Weights of a small mixture-of-experts language model, trained from scratch on English Wikipedia.
Size: 11 layers, width 256.
Experts: 64 experts in each of 10 layers, 96 GELU neurons an expert, 4 picks a token, a sigmoid router, a shared expert of 384 neurons.
Below are experts of layer 2 (counted from 0) of a mixture-of-experts language model. Rows are named router (the router's row for the expert), up (a neuron's input weights, with its number), down (a neuron's output weights, with its number) and show model dimensions 64-127. Each number is 500 + 25 x the weight over its row's rms, rounded and kept within 0 to 999. Numbers have three digits each.
Before each expert's rows: "mostly gets" lists some tokens that are sent to it at least half of the time. This comes from a sample of Wikipedia text that the model never trained on.

# expert 36
mostly gets: "signed ", "divid", "State ", "Democr", "ision ", "can"
router:507494503497511496502472477489498501532474492458511517498496512503484540516505502494500493465490487494503534497518481461498468503494492498503508533474505520506507501499490495510481517506504484
up0:506478514520537548504522501526477468462507455525483490487497489508548515473536497510549497522456499444552478485487507494504524498513474494494509465478499497518522524508565520448465476476436519
down0:501444481490495463501523489458454500490507480498486470463470509553501481499489522503520484469482481473509464470467514533495550514519473486508505494519528491437527521544520472548486484519508512
up1:539493516482499489530516480510474519494550479466467480508493489526489541500500472509502501474496489551468455481506478528502487509510528498513549520558491565502505496556507537449520531449511515
down1:467466498485541502531482501511509492473546529486469485448497478500488504539491491501493495539476491469490491480499516485510505481484489536496476502434498502498467529533489521505522528495494473
up2:562516479491475519503471530525495522524503523477505469497517517556484480486495484454478500511502506478516488482513552488510497511469527484536500486512509469510507543518468497525519501445459518
down2:522493513481502470492467539518459528491520493486478561476545468520486523500453487526483494526482506467528517515468496529458483521520501495476501488481492531490455510516496476491486513532475543
up3:493531532511543539522493542556496489514492485511509513514474513562489549501464496491509523509509502502519456540459497487443519520510538499507519536485489504514520534450535525492523535514492513
down3:530499502495505501529522525482518523492491479519498503503542483471484521495489487516500503479469532497493585500489483514500511487471480494508483501540450480503554547509461492519522513501519496
up4:511503490514487504501471484504469484554484472490524530510532461525490448514513528495485496530505532448481508508492439471476560525523535487501458495498506503533491501474547493470455485527512542
down4:496469545527488505525492502527555478501537500548488497520479474489500511499494495505447493499517536480525466467511521496507511511482454519507500539496513457520502523516433493512485540509468462

# expert 24
mostly gets: "West", "Cent", "outh ", "US", "cent", "North "
router:497478513518520481511489527496494517510465479497504501475527487500466527474501487472496494473513498489498518523483496510494486474511522509537549548461502503450508514515488443499505477509511536
up0:445523518483507502581524523494523479501511497498526480500480470462534491509561542471502522489481499550492508524490505496466533536543527526493487485485536520517485524495510545495494491521495487
down0:536500497549465513533529460538524475490514547528527515524488492487505511503534508529486500501537501477484485469509453492490514477490513474468463500511540528496488486501484460432530513483509434
up1:541503499522516528461519508481519486485463501496501457513488521502521462526498515533458483499495491514482500489494506498474457507437503515485442527498522453486441514558530498466438490487477484
down1:513476501452482513483487512496523464574504525495484511447503492509508492502493504496494500497501460460531519496478472518485526533529441472512485454486524472458506527478480530525454516505560516
up2:494456481488535503507479539443447486492502498509490507478467517525490501524525513522510500507498528502466513464523526458476535457455488508533513542537481482485509521497494507541516492535504530
down2:468444525493528504548463493532538515512482492469501505516469521454462482527510530506493504479487489509558509552507485529464547451498477496492510451502503488504531516504482493548510544492482507
up3:479491496522525509544505508483473535536517442435458522478523494504539479435538492513505531494481500489529479504524541499510464472484502512540497472469526545518510507501503476490516480505486471
down3:483543543450474480546484567524505454483450491497477472487484508508503504506503475470530496486540492487525495464483518502470521513473555514508473462531490465472517495493493443517519491553488520
up4:532494515502503495527481503496492483511515495497464481477534450497469508515555499487504518533513521516460511499490527553500505521499437513455492517524542485491509506499504520485517475513499499
down4:540543549489478512469463461543512475482541497494507501486520517481474486506517502491479484529483475501497467524506494490503471511496463507482517506525488521465520512492503493489539527510512535

# expert 38
mostly gets: "gr", "Gr", "oh", "ra", "Ph", "Ma"
router:521513511510529486431486486502456480463466534454506497503543479521453493474513493466498524453478504459492462502468506467480499571540443494506492498450511526539493481521496483547482498530525470
up0:485514495474467495483532523529460515455532487525459482538521510482491476505499497490467510457479498495498477484524476520529486544501472510474518520510520491466509496515498510506508527501485476
down0:500495542537456505504472518474488489496516483536503510518548454453461490528485542500483506562522527504483526532498469486532512481486566520507485489453508494520481451463490517493506523503521500
up1:519529515451502507535482524466496469494474481487512545481565509497498523500509489446481483501446507488518523522511476518532532475469536518497478459496536485501518490486509545490488525523504502
down1:517492491476542503482500463490488505489506486547511474534492483528493465461539515465475505449502477516471519487501503494524536482518507469496506487515494455500459543487500492498507499447504500
up2:488503577467461493499477486532506506500500545481499476508478477465486489476527491518484512533521531532457541499490475495491506541501487526509503523523475495499548520553487516489523473534510492
down2:490459488443481511506541520533525500486491532436512522533501526562491506511505533484491530496477475494524469537524520512471497521455521546533503498457521528504508479472440491550546489535516502
up3:550492530510524520516486492498496505469513508569500500525505516496497460490466422527468493464464490455509494497496514497492460493512486524523530511484492473524434505485482476504504503523486459
down3:467471519521507530504455497467474507455496501517487529460511523454514506496515483466503475521485532492501475507464524474478542498521470514468492491516458519498488499555564510474508515539470515
up4:478490507546535515500502530517478442518549517508536489502489503494506470506464512527495495487481504520484514535525550516477465535498528494525505482495555494485540512447468533456514494506535475
down4:495495520510467444487517521496513519469523500502527502489494470482475492466463496468510539494474523514470536518496460562520476471506486460534514511457505539542501448546496457520510486501515489

# expert 11
mostly gets: "inv", "t", "El", "ste", "Ev", "′"
router:487540511479574487508490526488545450473505515499527529508488484531482547541480495543488498463440487495491493510477507467501460497510489490518519524508481512483498464528497509533493512470448520
up0:531495524510507515491466500475508485473484493528483532494474507469491492473459545435516465495490519478531508527465523497510467492521494478510544478473524517510485517492495506490499517502480482
down0:486463489481508499482518566504469503518499516494538470533486487474535445420460496504554488484527508516534481508457523540502459528482499516493557494511467509491549510466467516465550534541492498
up1:477495517493525503577532506515521501479449504528498499450475537526545532459489457531495499481557535520490482486523476495496505490518553527462505546500469490501501462503483516506522497505475518
down1:498435477501516496505511451515509544513505484536468509512515455492501473511505492545458462518526478490472520517522487498529497524471531516532505520490477513539492508493483473480525488495499476
up2:507475506467499539499494480526476488533504485465500494484520548504519459485556536483498456484499483542523460494474501482520479489482493509476544524454507459486527462501523521487471496502500520
down2:473471474495507555496505470513518513494496439574473519510521467549506516516507498510493504476491509520520479481483528541492524476498467494502491445525497505495486500516476452498481508597471530
up3:491518528542501481459492497519515510490519458419493512452494519502548482523457496461486530450535521503479499517519502523523492506518467508483472456502495485482534536506564510517490480477491515
down3:495498515457531557526513477460504470497514550495522529499524457480497496500484506541472543486553520487457473499513530523545488530481503518506490491512539528531511485523479461549475492484487494
up4:448509490456498507534511478514468495478483498513493487540482522493473476513502505521511525432520492501484471475505477489501472492519524502487511499480511501518471493520547551522482463490479532
down4:470507524539497529514496502521491495509482524497523531483509564532486505480568482479499484521518499501490453525482514490499485508480519524521482518496496479519486474494547472527488460507529459

# expert 13
mostly gets: "\". ", "reas", "rele", "peri", "). ", "forman"
router:519491506510533508514469571504481515532497486452493505497499507513485549521491490498483502463472494485499483490516506469516470506519492483512507524458503510516501464502520490494485491488515478
up0:486519504482482553504504469505508502484529475528488517481456492522579527487512514469469502477450474462488493455515471501533506514536505449502485536481490504478476507473483501453452479502492539
down0:497505491479495511470461533510478492502538502493502527530495505532529524494453497501481490538480474519507496555511496486546540508467515499547471473516465478474512542496527497500475493473482482
up1:491467501479471497483548519503508522477470491476497461491515468509478473498484518447476489533530501536486479513510530519483472455486474492506517494548446514540516510492522536521478463512443494
down1:504500522528510525481505478518473524557517455468514533470503463517494465522483494505511518471448491522526492484481499517494490506488470529485484533451510481486482529474526477522544506491535520
up2:467478504507499491504428517528491482512506540515476456523496537478481484492547469546494490474476489499509428484477521481466496502445527503518479470471488509497507510506468531485512485467502505
down2:491520509507486525480493430493500484518473523501526514503453516512499473487540475521528507557471502512458535505502465477481512473507511485507533486440479510501520494539499509513468564481529534
up3:516497561499503506481499484556463485493457492483487502470541531496528541537465492475489495546507515526510503518494511488462470491532479515497521503513499506510470477489503511482455491506499484
down3:515505531499543471502454499494526526497511480502501495474480536456529516477502482485482530513513506495488522518494486500521490484508453498486462511472521495518530513481502503513494497494524516
up4:561486551481505455529500492514483489464493499481519507520488535515537499455510532542521521507510499504452513501466490494515485509488547489510478528465545453484534520479476497535500523470503495
down4:522536472514486492477517527458491486464510509516463523547504480508493479527503563519480540521499516518512506476477560474507485493518533514494492494490492510490473479510513574498491479465468485

# expert 56
mostly gets: "t", "=", ":", "red", "ant", "d"
router:514506503476532504496495465492509512490455491447529504488496502541476540524492480503485499450469500502503468525497521453481448489497495507489507548469502526483503499501470484517480491502501491
up0:476483490464490545502475475484497492503442508537509507462511507542500462549495480539489516498486478496522487453517498500500514538534488470456506546490498516537516499496494460551519509480530460
down0:505491496494507525503507477519529453527569513506509477488518524503533528512456471455526521502500474487454506517506508460508499500502496527482520491535485536546526536476464525496511486513465507
up1:517515472497522467464492518509504480523479499498497535490568523516500501499483524472544471518529542484505539532447456503459466491491515487465486458458508493480479557456495494487499511456527449
down1:482475483522515521510493478506493474507486511524482540481507466527548462512516519481521544507449470558519485464450489537520501478481539466516503484503513497452479503562534514502536506538487447
up2:521509514554514475467515522487500560490507486499525473478515498454458507470485497476460481504492533501479475516510498517494447455498515527480527488528461464485498469505547497538493528506494521
down2:504489524537507487496495494500491519466490483544519509500504520569518479507510497491496480518528480564480520486492525504506483506470529514491479475498532522535471486499535490488473499477469500
up3:524457500493489499510504479517539514522547479540516514562527502478527546505479476502479527488543485503506523509512458475517479506531471500496470489505477463482506531486445506473530505513490468
down3:511503439502518488468470507494513461513453526506523468506555493512505461490475528500517508515503498518490517517488462508510503495511524456559529505510465450468481510532495474492476518503495489
up4:504489535521499494452498505508544502485495477485513478463532450505523472535544502478512474469494456558482509506514511456503523514505485513530528491499489464530501495483481492483496497493520483
down4:509530521499518511525522535513486499449557501504516464511519485531515461515496509451531507472510489497502486526510521457496498462486505499512513490500485513484468505532484534548475492482554498

# expert 31
mostly gets: "et", "C", "ti", "at", "ag", "ev"
router:517480503503511515488494578519477498491465492461521495498508501532523500519472487484510524492502483492499460474483522464482455512513513478476491531475487510468505502469475491508505475510498499
up0:507533452466526558456528520492505521447539550480479524534517566512475511495502531473487505504496506511523518503482496509505503491475468486496483507495464462486485449476449497487549555498460503
down0:487515499437510513514543494546452519518531480501506484435462511502495485521502500517489528457520487509536495489499460488479483457488471511459454511549488501508474472505513494530473466497509484
up1:462503435484463524490461505476517491538521515463502512527544499513510503458498462485519526501532461500517476527473445469496527560519481484479520500473462521519530493471483484504463490495516490
down1:504475479505504489505504468514539509526494467487491526448457467510476455537477521523527526508517480446518483483500564531526522465474466507492506485492465507478528467557503466491472478492474497
up2:458488491443519471495575489524496477536509505522496505496495450479507473454494479491514505526484518559493519522466492530519484501430525538506497514451466476480496473527532516486509502505512513
down2:489534526496532512513487540522493525499515519509522490467504565518524475487499506529488486483539444478499508474513465487516518485501468526455524512491478522512482498493479503488500503523477503
up3:515529508463510520495538517510496474479495454497483471529490493530454487525495515504495547474483490504538493470464483485513508498489500556470501521480532521520485472463449482502532480452509504
down3:480480514504524520472495517488491520504472480475485502494497530512465515506480499503480501475459479515520448519496532478509458513483489464463498516520546513549480500481520520533524526449535507
up4:475480464510543492477516479438468483515479501526446490529486525462497491468539519450497504531509496537527508493520450515519530463500466497473499529521461522467530512471530518487539518511537492
down4:523509497506520498529491522481527482518493475531473458514519541510555499526481469505508528473496507516499507497509506504498532478488511465496511547522555509510544521517493436491515501537482485

# expert 4
mostly gets: "sid", "13", "cent", "Cent", "ue", "Nor"
router:514488493468541480520496479510502463502464491470523496443508510533485515526518516464506484473525474526433435466511498491463459473517528490515517543478493496542512495505530534516471510485494499
up0:541486484463492532465491507528476518512508505500498544500456498524514518487513465523475478544484469517463526482429492507518519503540432506510546506493530525552488505502470487490534483506481534
down0:494507485524500507516520503516525511503505502466500452469517462547531471521555493513492515461493475559498496539517510532501466501504534489520526540520468488479517495519492548481502498486521498
up1:504528456492511480474477463477478485510472500489504485501538457473477503498500514500489543499540458538513512518505536485488501492456541495491517484474522472502582541493485513560501521528508505
down1:469506464466498463490529559522503507512489530456522504481499518460486484468459513472456513497515487469536533512468501473504473483517458479468499513544500495526498550451494486471491558488496508
up2:559494473470488532502507463538507468481528501505470517554523480456531494514472537544493528506484468470533494494519466506436513490514452472521496503482483549527500493483507518503490532503504502
down2:498516483473477539518545518524493465498521462501530488505502506528487450499512483524488544500523547517501503488526505511506514508487505520457516515492507490474544512497511495514562513517515491
up3:499496502494511509505479497509480501475535515510507528524492512507488509508527490513479458542453500532502473524517532535517509527467519501472486520497540564486545446511456515542481480506505510
down3:503510498516471512506482535467520491503556514490504489485528494490510533490546514465533508522494477491484494519499497496485481505514487548492494546492448477484507508496510548507502525495531459
up4:446545518499495441519533473532508546513489532494529517504496507489474508479505523482512546514480459503477494510505452520484488560489516444458497498485503472523504525536448500515495466534520512
down4:507496559480502552449537507473506479477513458497503525433525457479536478474498462515537508551485486482521523467463457497493480493459506525486487493547530497514543539478514517454501549527491472